config = dict(
    num_hidden_layers=9,
    n_experts=128,
    experts_per_token=4,
    moe_layers=[0, 1, 2, 3, 4, 5, 6, 7, 8],
    normalize_top_k=False,
    router_logit_norm=2.0,
    norm_eps=1e-05,
    tie_word_embeddings=False,
    optimizer='muon',
    beta1=0.93,
    max_seq_len=512,
    max_steps=7499,
    dataset='wikipedia_en',
)
Below are experts of layer 6 (counted from 0) of a mixture-of-experts language model. Rows are named router (the router's row for the expert) and show model dimensions 0-255. Each number is 128 + 32 x the weight over its row's rms, rounded and kept within 0 to 255.
After each expert's rows: a language model's description of what the expert responds to. This comes from a sample of Wikipedia text that the model never trained on.

# expert 25
router [168 110  83 178 112 145 131 111 147 117 177 179 145 147  89 106 138 172 116 157  83 108 150 166 157 121  96 101 111 148 165 161  72 118 147 105 116  67  81 114  98 126 141 122 140 134 124 125  83 170  87 122 205 129 146 161 110 139 142 102  91  94 100  96  77 103 151 101 174 163 144  65 113 100 153 135 149 136 130 123  77 161 140 153 126 192 116 106 149 159 121 186 141 201 154 151 114  74 146 177 134  76 121  97  58 135  96 149 109 120 129 110 104 144  96 186 106 145  66 112  76 143 103 142  44  83 164  96 119 179 135 141  95 138  81 174 135 107 137 125 130 133 118 194 136  94 158 148  77 130 127 102 174 175 160  92 100 140 155 191 106 142 101 129  75 136 142  98 104 118 131  63 116 130 156 160  68 116 104 151 131 145 100  93 160 194  76  81 146 182 159 150 102 113 163 161  66 100 102 174 161 154 124 135 102 145 131 150  90 167 149  97 160 148  94 126 155 145 134 110 113  91 126 113 126 147 162 161  83  83 136 122  76 107 128  87 102 165 120 133  98 161 100  84 153  99 132 125 191 143  60  95 162 170 186 107]
It responds to: Number tokens in dates, year ranges and centuries, like 177 in 1776–1782, birth dates like 3 February, plus titles such as Pope, Sir.

# expert 47
router [200 109  78  95 187 129  82 137 134 129 161 119  85 141 143 131 140  99 172 167 139 129 113 144 108  81 178 156 128 117 165 111 158 136  95 113 133 152  76 134 109 107 120 113 135 119 132 138 123 164  91 117 185  73  90 121 116 109 152 161 165 182 154  90 160 116  72 146 140 120 152 138 158 184  92 119 105 118 169 151 138 158 159 156  95 123  93 193 139 117 115 123 104  79 111 137 107 166 176  86  53 113 122  83 135 106 127 115  84 158 189 102 126  70 142 117 121  77 121 105  70 130 121 139  97 154 180 123  79  92 138 177 125 129 130 177 120  97  62 155 138 136 130  98 154 129 139  96 107 137  94 131 133 125 123 146 114 171 158 105  79 145 101  87  77 139 167 167 153 144 137  82 105  79 158 128 130 166 171 139 140 127 129 132  97  77 173 101 132 173 129 134 178 115  94 161 163 149 183 111 146  79 185  83 118 113 190 159 152 107 197 151  72 105 119 105  74 190 186 186 183 117  90 164 193 129 126 146 142 141 123  66 145 128 128 146 156 109 133 144 106 125 103 124 107 116 144 157 124 110  20 204 127 161 147 182]
It responds to: Periods ending sentences, often right after a year, season or noun, such as in 2013., career., and closing ". or ).

# expert 35
router [196 130  50  64 118  96 113 151 166 139 155 150 118 148 162 130 138 134 156 175 127 104 127 178 137 156 170 114 104 111 164 147  98  98 150  96 163 124  71 120 144 153 152 158 137 142 115 148 165 132 128  83 145 123 112 117 167 125 115 119 136 143 138 115 128  93 129 161 175  85 137 126 172 160 115 157 111 119 115 146 192  82 147 135 119 182  92 177 122 168  61 121  68 134  75 155 138 180 151  82  98 128 179 140 120 116 190 131  54 168 125 126 139  97  70 109  78  51 131  87  68 171 108 132 122 166 126 124 167  94 154 124 135 143 123 159 113 135 111 108  98 135 162 143 164 107 149  80 105 152 130 108 116 109 149 138 176 195 105  54  99 113 121  77 112 118 144 164 164 143  77 128 179  93 146 115 141 119 185 128  59 134 129 106 123 121 164  92 117  85  91  85 175 170 137 111 180 186 168 154 135 105 130 143  79  88 166 167 187 112 123 177  86 141  97 106  57 124 169 180 139 149 156 164 124 120 108 117 192 132 178 123  95 147 149 176 198 135 110 121 137 145 127 131 112  65 165 124 135 106  69 171 113 164 125 144]
It responds to: Commas, and, of, who right after a person or place name in lists and credits, such as Robbie Daw of Billboard.

# expert 26
router [136  94  94 136 118  70  76 166 109 160 194 123  57 105 199 106 134 149 179 166 123 119 134 192 165 139 141 155  88 167 119 168 126 113 176  79 127 166  94 127 187 121  97  87 141 129 148 152 142 172 144  88 181  63 132 148 116 120 147  96 134 178 126  87 133 111 148 100 171 120  65 180 184 163  85 191  89 117 172  62 101 145 126 181 146 161  88 109 164 115  82 130  95 109 112 138 126 145 171 153 153 108 151  88 133 149 105 129 104 138 138 120 154 163 105 164 119  98 109 119 151 108 106 128 104 118 152  94  99 160 148 139 102 125 161 130 131  83  97 124 190 146 113 109 111 145  86 127 146 141 115  78 115 175 181 137  73 135 165 122 149 151 120 129 141 136  94 149 101 107  91 144 153 121 115 106 113 101  90 114  79 143 152  59 157 129  85 111 119  92  72 115 166 156 147 118 156 178 156 103 152 131 182 134 119  86 118 164  84  93 147 136 136 175 158  75  96 149 163  85 114 161 113 173 168 126  84 162 134 124 145  85  73 105 133 125 102 185  67 149  98 165 107 199 157  81 132 115 166  91 133 218 166 173 166 127]
It responds to: Colons, dashes, semicolons and list hyphens ending a phrase, notably "may refer to:" in disambiguation pages and "Kingdom:" in taxoboxes.

# expert 16
router [151 124  49 154 147  91 113 137 175 101 178 111 123 106 137 160 113  85 171 175 107  98  93  96 182 125 163 149 138 102 191 151 145 118 117  79 125 167 127 135 148 112 124 152 115 156 173 116 123 155 145  84 192  89  99 136 124 122 160 183 160 182 149 134 158 114  92 143 164  82 140 142 183 173  90 166  99 158 132 136 178 148 161 105 138 155 113 186 122 181 100 110 115 102  63 141 102 121 126  66 117 118 149 116 128 124 108 123  83 138 154 138 146 100 135 104 144 126 113 108 111 167 130 111 114 113 189  92  82  96 153 119  96 186 120 185 130 109 118 119 178  94 131 173 116 115 162  72 154 130 124  79 148  91 137 142 106 163 165  69  92 104 112  96 104 115 108 138 167 153  96  83 164 102 131  84 179 144 160 137  88 143 165 120  78  98 161  92 122 170 124 123 192 155 139 134 127 172 111 138 142  70 191  70  92  77 148 151  90 100 185 194  95 164 133 116  89 175 159 191 159 124 134 162 121 148 106 135 182 139 148  96 118 118 170 183 165  88 128 106 137 138 165 160 164  70 169 121  55  96  70 168 111 157 128  81]
It responds to: Commas closing a noun phrase or date clause before and, which, but or who, including year-commas like 2015, and ),.

# expert 45
router [111 112 144 165  73 187 134 130  99  88 180 168 113 126 114 123 142 149 126 149 130 195 173  68 160 123 125 137 135 170 121  46  83 129 152 187 136 124 109 103 147 129 152  94  88 156  77 199 134 134  72  83 105 119 107 101  97  96 128  74 114  56 128 125 158 157 146 108  80 115 134 102  89 162  63 181  84 140 106 113  88 153 124 123 132 200 149 137 113 127 142 162  97 123 143  57  63 151 143 111 153  88  94 147 159 187  98 176 177 102 101 126 139 161 109 172 189 115  80  68 109 151 124 141 170 176  82 114 133 129 174 120 108 169 140  81 144 138 154  75 173 123  80  65 119 145 145 158 160 112 151  88 116 142 100  76 148  95 146 123 124  76 131 147 115 141 107 171  88 174 162 149 161  98 143 127 101 103 154 115 142 120 119 115 201 149 140  90 146 131 114 107  72 145 101  86 152  67  77 146 114 112 153 159 123 117 167 130 100 150 123  86  56 141  91  88  86 100 118  67 103 136 120 119  79 112 109 168 178 147 120  83 134 154 108 147 144 140 179 108 108 138 100 116 138 122  85  98 147 146 108 165  73 132 131 104]
It responds to: Letter pieces inside Slavic and other foreign personal names and country codes in sports tables, e.g. Krzysztof, Kužmová, CZE, SRB.

# expert 7
router [166 175 126 174 143 180 192  75 108  82 157 172  97 115 124 141  96 176 138 156 110 180 158 115 142 104 165 137 166 197 143 164 153  85  84 132 104 135 158 132 158 150 156 108 164  59 126 134 132  52 162 190 157 150  93 157 156 138 160  85 117  83 151 100 135 114 104  67 125 101  92 117 149 141  88 121  68 140  71 105  89 115 119 146 184 122 143 124 123 106 117 197 137 189 141  67 148 133 107 189 168 143 133 152 162 111 147 121  89  81 158 149 126 136  89 138 116 146  85 162 153 194 118  89 161 204 205 100 135 110 128 118 104  94 126 103 140 137 139 130 164 155  97 128  78 110  72 197  79  75  93 144 145 144 105 180 123 107 122 155 145  72  84 151 138 107 128 110 104  90 127 120  98 132 123  79 134  98 104 104 110 172 102 182  96 128 133 123 152 131 156 121 132 173 118 117 141  79 140 105 112 131 114 109 165 190 138  93 101 137  94  66 159  95 134 165 130  85  52 133 147 114 122 180 157 116 113 163 120 125 107 173 159 138  90 115  95  92 131 190  85  68 132 126 123 112 152 117 167 101 131 100  94 164 151 120]
It responds to: First word pieces right after a line break, hyphen, bracket or quote, such as App(reciation), Pro(clamations), pre-, ex-, Re.

# expert 22
router [166 222 127 155 132 141 119 150 156 112 137 143 109 105 130 114 100  76 109  85  99 111 147  95 180 168 165 142 107 116 146 162 156 134 128 108 155  98 184 121 172 120  96 112 204 119  79 107 107  99 166  90 139 155 112 157 129 100 142  87 138 202 137  67 163 112  79 160 127  96 103 141 132 173 112 128  59 166 190 160 149 143 119 145 134 116 106  98 137 138  82 116 125 140 153 114 169 122  48  96 214 123 111 127 110 154  75 103 129  75 178 123 133 102 121 104 124 132 111 133 111 109 148 101 117 212 163 107 138 156 116 124 167 154 148 121  92  84 189 119 154 185 134  90 175  89 143 116 118  77  97 150 143 159 121 113  83 117 151 151 200 112  84 152 140 175 138 152 157 103 126  91 188 147 133  94 208  81  91 164 150 125 168 161  89 134 132 163 130  99 156  92  77 117 127 152  94 142 141 180 143 149 126  97 152 137 138  96 159 146  75  83  76  84 128 198 149 117  66 171 120 132 135 177 158 162 124 167  81 134  94  95 115 117 151 119 128 108 150 154 155 105 150 139 152 153 113 159 148 158 126 175  88 168 165  64]
It responds to: Word pieces in the middle of ordinary and Latin-derived words, such as i in receiver, in in terrain, de in Aberdeen, plus Genus labels.

# expert 31
router [ 94 122 109  73 131 112 161 169  82 113 120 148 134  75 111 110 151 126 165 113 146 127 116 184  94 162 169 192  99 115 126 164 116 113 138 128 168 105  92 141 109  96 152 100 117 110 115 115 192 131 146 110 198 121 149  80  82 108 139 178 176 180 128 137 143 138 178 143 161 140 128 103 116 154 103  70 117  99  93 192 166 140  95 148 166 117 115 101 105 161 115 109 114  93  56 156 127 150 116 105  99 118 227 169  81  91 176 158 107  49 180 162 170  91 147 112  77  78 144 108 160  87 117 168 156 107 116 130 167 139 131 114 174 102 101 151 138 141 140 120  52 165 166 140 140 102  96  99 108 109 169  83 180 117 118  94 126 137 128 142  99 120 162 115 183 169 101  70 183 146 120 153 122 113 111 131 115 133 134 123 101 148  86 122  60  95 187 140 104 108 155 101 186 143 174 146 132  92 153  93 128 127 146 118 178 111 181 150 173  86 152 154 131 137  90  98  79 154 159  99 117  87 152 130 161  85 147  71 118 184  64 117 156 141 114 106 149 130  68 125 148  91  86 153  94 110 196 123 105 148 120 132 132 164  63 110]
It responds to: Prepositions linking a participle or noun to a following agent or object, like developed by, map of, after, plus infobox labels Born, Died.

# expert 63
router [121 165 117 129 135  81 184 149  43 121 165 150 131 145 100 175 159 172 159 171 101 107 147 152 127  96 143  74 106 123  97 126  44  81 181 108 174  60  68 151 138 134 104 152  89 108 101 103 106 153  80 133 128 104  99 163 163 127 126 142 138 104 115 105 129 162 144 114 123 122 138  76 140 132  91 105 173 127  87  65 106 115 105  86 128  97  98 143  78 103 157 188  95 203 158 125  86 106 167 137 102  91  90 152  76 116 171 146 116 121 150 112 156 173 141 137 150 106  76  66 136  89  97 160 126 137 109  98 124 135 182  93 120  91 106 105 218  79 158 126 125 110 111 123 113  75 152 159 157 129 102 199 155 201 130  91  89 125 159 191 144 160  93 159 129  66 105 101 160 112 152  91 105 163 161 115 118  97 124 120 176 174 115 137 157  86 102  96 121 152 171 151  80 128 150 117 104 115 158 158 128 116  87 184 111 116 137 156  86 120 129  93 178 155 173 147 140  95 128  99  99 151 135  76 158 134 166 151 151 112 163 143 109 118 177 140  98  99 176 179 147 108 151 108  97 138 142 123 110  98  98 111 106 209 111  77]
It responds to: Non-English name particles and first pieces of foreign names, especially Arabic al/Al, plus et al, von, El, Sig(urjón), Sri.

# expert 36
router [104 155  74 142 136 122 153 182 143  94 111  90 113 147  84  95 134 108  95 102 105 129 217 126 148 153 105  45 145 217  72 105  67 108 133 136 136 110  86  94 154 154 154 119 116 104  92 133  57 182 125 110 124 165 174 153 126 132 171  81 114  84  55 123 110 156 153 106 156 114 153  94 181 131  98 158 102 146 124  91 118 134 184 114 103 145 143 143 178 161 156 206 121  94 179 101 140 139 113 112  92 150  92 139 132 144  92  93  71 105 122  89 120 193 176  79 175 130  93 110 143 128 118 144 182 111 133 105  84 147 141  84  87 117 180 145 165  92 114 157 137 171  79 140 120 121 144 143 142 182 112 132 165 115 146 127 108 129 127 122 136 125 155 125 173 135 129 172 125 191 142  72 117 168 144 116 140 108 102  98  61  97 152 154 131  58 105  91 149 153 118 119  80 142 147 100 145 144 117 144 122 108  99 160 126  91 142 120 153 112  83 141 124 131 119 157 146  78 160 102  82 144  74  61 115 115 185 162 154 107 142  93  74 147 176  89  74 131 152 117  95  85 146 168 131 132 102  99 147  50 162 102  84 168  96 100]
It responds to: Short letter pieces inside foreign or unusual names and words, often in tennis draws and species names, such as Kor|ne|eva, Down|ey, Krba|va.

# expert 64
router [ 96 121 103 153 123 143 138 156 137  87  89 113 102 124 122 114 135  94 194 156 121 127 148 110 176 118 137  57 106 116 171 147 132 100 130 170 178 161 166 103 181 167 152  88 149  74 130  85  75 187 112 125 111 126 150 138 141  91 136 104 129  87  78 135 144 156 151 144 103  72 147 165 147 160 144 131  91 125 150  81  61 139  85  89 138 144  70 103 104 120 183 136 143 118 175 136 120 170 138  79 136 142 128  87 164 135  91 107 156 160 118 130  59 155 167 119 159 148  88  80  95 110 151 167  96 148 184 115 126 144 125 127  73 157 141 208 147 147  78 175  89 155  84  86 135 121 123 110 135 150 110 122 160 143 107 122  98  77  86 133 183 141 129 140  93 174 128 188  66 146  76 134 160 135 108  75  87 161 152 156 106 126 164 141 146  97  94 122 102  95  80 153  98  81 118 148  92 217 115 125 175 117 146 170 142 129 154 159 170 167 124  82 111 179 117 118 120 111 154  94 154 127 150 114  89 149 214  62 137 102 153  83 107 150  85 144 144 125 146 133 116 132  68  99 173 171 125 100 137 164 148 144  90  66 174  77]
It responds to: Middle and ending pieces of longer or foreign words, such as -ulation, -osis, -ary, -to-, -bra- in membrane or symptomatic.

# expert 29
router [187 123  73 116  85 144 128  83 131 119 174  48 166 131  98 105 141  89 155  48 133 155 148 123 158 138  77 100 122 130 117 119  82 123  92 129 110 109  86  86 126 160 113  83 140 149  97 136  97 153  97 114  79 111  70 153 115 105 143 141 119 154  88 109 161 141 132 129 169 177 106 114  98 125 167 124  60 130  72 109  80 187 152 149 103 118 111 182 127 124  97 117 125 154 165 111 115 146 119  72 149 133 100 137 108  78  91 110  88 140  73 148  94 158 135 126 185 152 102 119 133  70 149 115 132 119 139 120 139 164 163 109 108 144 156  91 102  89 179 182  85 131 106  90 183  81 125 131 138 186 163 127 132 173 101 100 158  76 130 143 226 150  83 105 136 159 105 146 103 190 156 107 167 141 104 129 123 132 145 174 178 161 145 154 123 169  52 122  98 136 133  96  56 158  94 106  93  86  93 170 108  78 106 135  89  71  93  97 158 119 139  84 104 126 133 134 140  86 169  95  71 146  35 136  69 139 182 177 124 146 107 124 102 115 177 170 114  99 138 107  95 144 160 119 178 151 130 107 138 129 139 136 101 149 133  99]
It responds to: Endings and byte pieces of foreign surnames and words, mainly Slavic Cyrillic bytes and suffixes like -ov, -enko, -owski, plus Latin -ensis.

# expert 0
router [105 159 105  64 132  72  77  77 117 143 130 147 136 168 135 129 155 110 125 140 103 137 142 144 106 164 125 128  98 151 159 132  90 177 128 178 138 154 110  80 128 204 172 199 119 142 108 139 118 136 105  90 109  85 110 130 195 122 149 122 120 108  93 113  57 144 100 163 134  87 131 152 157 108 137 141  60 122 104 126 133 155 157 171  52 159 125 160 119 155  79  78  86 181  72 153 146 154 186  77 132  85 160  77 173  76 125 111  87 147 153 174 155 160 132 152 158 127 128  79 130 148 111 151 106 134  77 173 155  96 124 178 161 177 151  97 165 111 139 120  82 143 180 114 170 143 115  90 125 110 139  97  94 149 137 180 143 112  91 137 176 134 124 160 100 164  61  92  95 148  98  98 154 116 102 101 117  83 165  74 191 117 127  69 185 124 115 119 158  81  81  98 125 165 142  90 147 159  94 143 181 113  99 164  84  82 114 141 128  79 102 124 117 136 105 113  93 109 206  93  69 168 145 103 137 142 108 157 137 161 181 116 105 122 110 147 121  89 105  75 150 137  92  77 110 107 185  91 171 110 144 131 129 166 107 118]
It responds to: Pipe separators inside wikitable rows, mostly after a name, date or numeric cell, as in sports results, election tables, asteroid lists.

# expert 11
router [130 135  31 136 146  96 145 203 130  82 124  82 150 163 109  95 142 142 140  69 116  97 202 148 138 160 132  59 124 200  75 105  76 119 112 160 138 128  86 135 124 148 160 104 150 120  76  95  62 191 119  95 156  92 165 149 131 127 168  93 148 112  72 142 112 136 170 144 164 110 159 100 200 125 115 148  93 142 151 115 103 118 175 118 136 149 133 153 157 160 154 205  77  80 163 137 119 136 112  82  89 133  80 113 156 101 132 128  53 111 111  99 117 173 188 118 172 111 127 101 132 107 101 177 205 123 145 111  95 146 147 110 114 143 177 152 160  78 117 176 123 143 112 138 146 162 147 112 149 111 108 133 138 118 138 145 116 138 141 108 137 125 163 105 181 172 126 188 158 202 114 103 148 161 142 130 126 109 100 102  81 136 159 150 137  59 104  78 132 134  95 106  92 157 145  77 172 174 151 142 155 101 114 169 133 129 151 155 156  93  91 141 162 135  99 137 110  92 138 116 109 178  72  91 142 129 213 151 142 118 154 103  94 130 166  88  76 131 146 140 134  87 143 134 101 113 138 101 139  54 140 113  69 177 109 112]
It responds to: Given names and name pieces in sports results, credits and tables, plus country codes like GBR, JPN, FRA, as in Ced|ric, Ryan.

# expert 40
router [101 119 182 154  94  62  46 136 171 161 127 163 163  99 145 178 101 122  77 178 149 163  75 143 149 161 112 135 134 101 123 126  84 140 174  89  73 123 141 153 140 190 167 106  96 148 115 115 121 150 173 100 122 156 113 106 176 162 152 214  71 186 165 130 107 110 191 112 170 116 121 201  76 161 171 168 125 135 134 139  98 168 160 153 150 110 107  89 143 129 139 100 139 102 130 147  57 152 119 188 153 132 145 145 111  81 120 161 142 139 103 163  96  72 192 110  91 132 108 158 130 151 142 102 120  63 168 144 132 118 128 100 123  86 143 173  65 121  85 143  86 128 170 129 111 120 130 126 165 161 178 118 112 118 129 117 128 154  84 144  82 178 151 112  87 150  45  71 136 156 115 137 155 125 132 134 119 147 127 144 113  85  76 151  70 170 110 160 168 100 155 104 117 103  66  89  89 148  65  92 166 134 116 119 120 133  87  82 132  75 145 158 123 122 132 105 147 103 107 132 144  76 168 143 110 126 173  57 152 136 156 152 147 103 137 167 127 158  78 131 125 150  99 110 148 176 176 138 117 109 174 113 125 123  91  81]
It responds to: Verbs and "with" in descriptions of buildings, places and objects, such as located, built, destroyed, lies, contains, doorway with.

# expert 9
router [127 125  92  84  62 113 113 151 128 107 144 111 168  94 121 133 150 124 162 157 181 170 116 154  62 176 138 173 123  92 154 132 157 156 133 113 195 114  83 115 120 110 151 192 114 138 119 141 195 143 169 131 151 127 148  80 172 122  84 137 108 158 173 157  99 169 185 122 155 103 136 134 132 158  86 140 131  90 138 132 181  94 131 156 157 142 137  82 137 165 125  86 119 201 123 141 100 168 106 137 124 126  88 152  79 103 112 150  97 182 129 134 169 126 125  64  68  92 103 151 145 115 165 137 137 121 178 164 171 126 157 102 142 120 152 105 105 177  95 106  77 144  96 167 116 165 136 129 106 114 183 103 162  82 100  88 152 167 112 104 133 129 110 162 156  73 111 157 192 109 123 175 126  66 114  79 100 142 162 134 110 131  87 108 114 142 199 128 140  77 133 122 195 136 147 101 116  92 164 130  83 141  85 164 112  81 123  56 136  89 139 179 132 130 177  88  94 136  75 146 158 145 153  84  94 109  94 151 136 209 162 139 175 109 132  80 195 187  69 149 133 131 109 125 152 148 149 138 105 138 161 129  46  89 106 135]
It responds to: Main verbs and auxiliaries after a subject, chiefly is, was, were, has, had, especially is in "X (born ...) is a".

# expert 28
router [122 139 177 129 100 192 170  89 122 101 152 103 109 167 127  78 143 147 144 112 132 116 160  68 169 170  72  73 161 154 112  52 120 143 103 152 112  91 111  97 148 112 122 104 132  98  77 151 111 106  60  81  83 107  90 121 137 101 163  68  97 102 126  97 189 158 175  94 108 148 150 110 149 146  56 103 106 141 114  99 117 137 132 147 114 139 130 147 131 129 118 165  85 140  96  34  93 142 115 117 159  95 153 142  89 156  98 174 124 154 113 151 135 173  72 140 171 125 104 140 135  86 198 171 164 169 100 127 128 117 132 129 146 170 124 108  80  80 169 149 129 134  80  68 127 122 141 108 168 140 168  38 144 156 133 108 160  79 157  92 148 117 118  90 161 133 127 153  66 153 157 161 181 141 171 140 191 101 153 164 129 180 150  96 154 143 109 123 153 139  37  89  59 138  77 101 134  81  83 146 117 109 153 146 148  84 167 118 137 161 111  77 101 115  91  76 137  99 144 103 112 158  90 140  78 132 130 136 155 145 100  89 115 157 144 175 124 110 166  77 146  98 144 114 140 131  87 137 110 171 118 182 101 135 136  94]
It responds to: Later pieces of Slavic and Eastern European names and places, such as -ová, -ov, -ić, -yev, and -ec in Hradec or -st in Vladivostok.

# expert 62
router [150 196 114 122 140 101 198 152 132 174 139 104 163 127 113 160 151 120 180  96  54 191 143 122 152 153 107 127 129 128  76 140 117 148 137 129  73 204  82 116 122  78 147 106 104 102 165 129 120 165 123  90  95 119  88 110 161  91 132 172 190 145 100 119 149  97 131 177 147 161 147 106 180 125 191  78 120 125 148  92 104 127 117 144 141 129 157 162 139 129  81 147 134 126 146 162 143 180 133 148 114 113 135 130 123  89 122  99  54 173 104 175 146 119 132 106 146 132 113  80 137 115  80 183 181 107 158 131 130  88 134 175 111 112 147 180  85  80 182 134 161 112 180 127 155  85 153 103 136 120 124 176  88 144 183 125 147 161 122 110 165 144  98 180 151 101 124 178 125 151 125 180 171 133 134 170  91  58 101 139 159 166 114 124 103  59 165  78  78  91  74 192  90 169 157  97  99 110 128 108 127 145 149 154 142  94 108 164 143  93 122  97 175 142 183 100 156 153 177 101  71 139 112  90  93 145  81 143 149 101 142 149 103 105 183 112 157 141 166 168 150 144 103 119 156 163 177 122 158 196 124 134 101  54 132 159]
It responds to: Closing quotes and brackets after song or work titles, and credit words like vocals, lyrics, B-side in discography and track listings.

# expert 18
router [ 92 136 112 146 181  80 108 136 150 143 103 123 118  88 106 144 121 161  74 126 136 112 101 173 113 162 143 149 153 152 127  96 125 156 178  81 165 113 145 137 123 144 149 108  83 171 170 128 148 108 142 162 135 125 137 105 123 105 139 211 135 165 169 129 164 128 160  95 130 107 128 123 140 138 113 125 135 111 149 203 149 108 102 137 176 144 128  95  77 134 104  87 155  89  93 155  93 203 140 137 122 162 190 155 104  94 198  94 198 121 158  94 120  63 163 138  66 104 184 123 144 111 113 139 117 107 155 164 185  69 146 111 174  51  60 133  87 147 133 137  77 146 147 116  80 134 106  86 159 130 168 112 123 103  77  59 175 155  79 132 105 146 149 113 122 150 110 127 198 123 121 157 125 166 171 184 135 122 147 129 107 153  97  92 116 106 144 114 163 131 138  79 137 141  73 137 147 129 120 106 130 132 146 143 185 151  85 103 163 119 114 184 162 144  86 131 106 144  70 150 132  67 166  95 170  92 104  67  72 144 123 111 189 141 126 147 187 199  68 130 126  90 100 136 118 124 142 145  90 111 157 133  60 161 142 188]
It responds to: Prepositions and verbs after release or event verbs, such as at, on, entered, reached, directed, in chart, film and career narratives.

# expert 21
router [177 117 170 121  92 178 161 146 134 104 181 172 139  89  99 125 149  82 111  88 117 187 118 118  95 106  47 117 153 128  79 105 156 125 112 132  90 135 167  94 152 152 117 133 157 127 108  88 107  69 165 164  84 131 151 179 108  89 160  84 127 183 109 128 140 184  90 147 148 166 188  97 124 165 128 106 135  99 163 129 120 155 163 178 101 113  82  77 205  83  86 131 102 120 142 128 166 134 114 158 153 177 145 168  96 132 140 104 154 136 108 199 111 100 144 103 134 145 100 160 129 152 161 121 139 187 119 116 152 122 123  83 105 153 149 105  71 167 117 105 148 111 146 129 108  95 166 199 114 154  91 129 170 131 115  89 128 119 190  66  88 128  84  77 192  79 151  69 174 105 103 128  95 113 161  33 151  95  84 143 132 162 140 153 158 167 120 143 142 163 127 169  97 113 108 157 133 144 125 161 153 100 108  70 158 120 158 114 171 126 143 137 159 127 119 122 165 127  87 152 169 157  82 166 158 165 138 137 158  86 131 186 110 134 161  77 161 107 115  95  85  97 163  94 184 180  70 125 111 115 184 128 131 147 127 150]
It responds to: Word-final letter pieces, mostly plural or possessive s, plus r, t, rs, ts, ending names and words before punctuation, as in Quotes, navies.

# expert 43
router [152 161 120  94 135 138 146  54  91 122 145 174 106 151 189 122 132 146 120 114 154  89 127 124 118 151 157 208 130 170 118  63 146 168 163 192 104 111 152 135 150 123 103 166 122 135 123 186 168  95 128  99 124 101 113 101 190 118  72 109 116  97 108 126  69 124 104 159 131  99  93 140 138 143 159 154 113 115 176 116 142 128 133 186  87 137 174 139 127 139 144 119 136 117 102  83 192 112 174  95 149  97 135 130 147 124 132 101  83 116 162 143 148 181 104 143 116  99 170 100 162 126 142 107 106 147 118 178 169  88 101 167 136 169 132 118 150 131 126  86 119 141 208  62 164 142 151  99  81  81 115  66  89 142 139 154 146 109  85 134 138  97 158 159  59 134 117  58 139 124 132 132 134  74 109 119 112 156 137 100 160  63  85  84 156 196 176 162 180  85 100 108 145 119 150 210 158  86 159 112 179 131 156 142 118  97 157 130 143 149 133 100  93  99 106 105 114 135 174 107  87 170 207 179 195 112  47 151 160 169 154 135 158 138 105 175 146 109  82 105  97 134 101 120 104 100 144 143 142 163  68 150 173 113 120 156]
It responds to: Pipes and semicolons between numeric cells in statistics tables and career-stat lists, like 18; 5 or 11 | 0.

# expert 54
router [ 81 208 162 150 121 127 137 130  97  88 123 152  78 104  95 110  93 164  89 125 129 167  98 107 111 183 156 175 153 113 160 180 114  85 109 124 142 129 158 117 187 147 108  76 136 110 103 159 121 167 204 193 137 151  86 158 125 154 149  82  86 169 169 125  98 167 120 114  71 104 126 146 145 131 150  98 121  93 129 146 177 161 133 146 142  91 140 130 104 140 125 136 147 132 150 149 145  84  93 163 176 148 112 181  88 153 114 123  82  91 168 162 110 148  70  80 149 161 115 148 168 111 142  59 143 165 160 106 134 149  74 122 167 122 155 135  94 129 140 186 174 173 136  66 165  75 147 107 152 100 141 113 112 158 104 129  95  98 130 179 171 130 122 149 164 145 183  78 116 129 125  91 156 128  72 145 166  67 108 129 143 165 128 141  82 165  96 137  84  88 152 126  89 124 158 178 113 160 154 168 125 172 109 123 121 205 127  72 134 125  88 134 133  69 107 186 160 100  42 145 106  89 136 121 172 116  88 160  82 167 119 193 115 120 129  76 105 131 193 161 102 181  98 144 134 136 147 165 115 142 162 123  96 108 157 115]
It responds to: Section markers == and infobox field names or their endings, such as Conservation status, Traded as, Binomial, Genre, Website.

# expert 15
router [106 146 138  96 102 111 200  68 178 113 182 105 156 183 119 117 115 119 128 151 135 109 178 148 154 113 103 111 175 148 116 128 101 138 110 128 166  88 146 128  95 159 150 162 167  62  78 184 139 136  83  93 100 157  81 138 145  81 128  67  57  86 114  52 128 110 166 163 108 130  86 158 153 153 148 127 162 153  98  77  75 122 111 151 102  96 134 136 148  72 108 154  68 185 124  80 160 110  84 103  63 109 128 172 116  93 131 137 105  90  98  88 145 177 170 152 135 135  95 114  73 108 117  68 150 169 128 139 113  52 165 120  78 144  82 116 106  87 163 139 151 102 121 134 132  87 126 112  97 119 138 105  85 155 160 140 139 121 139 109  79  91 109 187 158 106 124 165 185 118 156 178 165 131 150 125 167  95 131 114 172 139 154 176 182 143 104 114 128 126 124  83  94 129 100 150 113  64 160 184 135 102 137 178 146 119  59 167 119 104 113 129  97 143 101 198 149 157 158  99  96  99 123 111 105 140 102 169 113  94 149 116 114 133 172 154 134  88 176  61 134 107 118 158 143 118 105  85  97  81 125 124  91  65 152 149]
It responds to: First word pieces of personal surnames and foreign names in rosters, sports tables and credits, such as Et, L, S, Al, Bon.

# expert 50
router [168 109 111 160 140 106 144 169 118 130 172 147 164 131 141 150 145  84 196 125  76 135 175 126  77 160  96 127 110  80  70 165  79 116  69 149 145 158 115 127 107 168 138 120  96 184  88  75 117 105  92 128 109 171 153 164 122  98 115  77 166  74 172 136 158 100  82 148 170 122 158 143 153 102 172  86 106 120 120  97  81  64 133  80 123 151  93 114 136  26  96 165 112 162 177 136 143 125 103 177 102  53 140 111 100  77 103  78 147 146 131 111 108 115 180 102 171 140 117 102  96 110 110 137 112 173 135  97 145 109 141 155 110 116  81 104  88  96 109 115 129  85 131  91 153  89 107 156 184 166 138 190 164 121 121 131 122 104 120 128  90 173 174 149 159 152 193 189 101 157 128 126 129 131 164 139 125  88  96 179 103 148 174 158  96 118 135 116  98 105 100 160  76 166  85 153 142 158 124 183 148  85  94 141 139  92 121 129 176 113 133 119 149 156 107 201 107  99 142 112 101 102  90 148 140 167 152 114  92  94 145 102 107 122 120 163 115 147 160 123 134  42 105 145  85 159  91  81  97 150 176 193 116 117 163 174]
It responds to: Words inside song, album, book and film titles, often pronouns or emotive nouns, such as Love, Me, You, Night, Christmas.

# expert 49
router [101 149 129 104 126  81  76 131  87 108 151 115 104 172 152  79 180 119  95 115  94 190 156 152 165 100 136 124  78 193 191 138 136 126 112 165 138 165 107  77 150 168 135 152 120 175 147 154 140 133 152  68  96  85 180 147 141  98 127 129 106 101 117  66 105  81  61 163 105  93 158 174 139 140 139 174  98 146 166  89 188 155 146 142  97 125 114 121 104 132  87 118  95 136 125 183 160 113 158  77  96 109 104  89 151 104 124 171 116 135 150 159  87 112 191 154 130 102 138  94 130 160  90 151 116 138  99 162  77  78 156 176 163 189  90  88 174 107 118 146 165 133 117  46 179 152 145 141  84 116 109 121 102 181 142 133 140 124 143 109 156  72 114 113 104 159 140 107  92 148  76 124 176  73 109 108  90  90 133 132 133 115 139  94 188 114 142 163 151 108 126  84 156 166 172 106 163 145 106 111 145  97 123 125  93  82 127 143  61  84 129 148 155 129 128 104  68 103 156 136 107 155 151 155 178 134  89 151 192 103 194 141  82 137  74 166 151  99 121  76 157 103 103 181  61 109 157 120 117 180 151  97 151 105 119 159]
It responds to: Pipes ending header cells or title cells in wikitables (Notes |, Ref. |), plus "chronology" in singles-chronology infobox lines.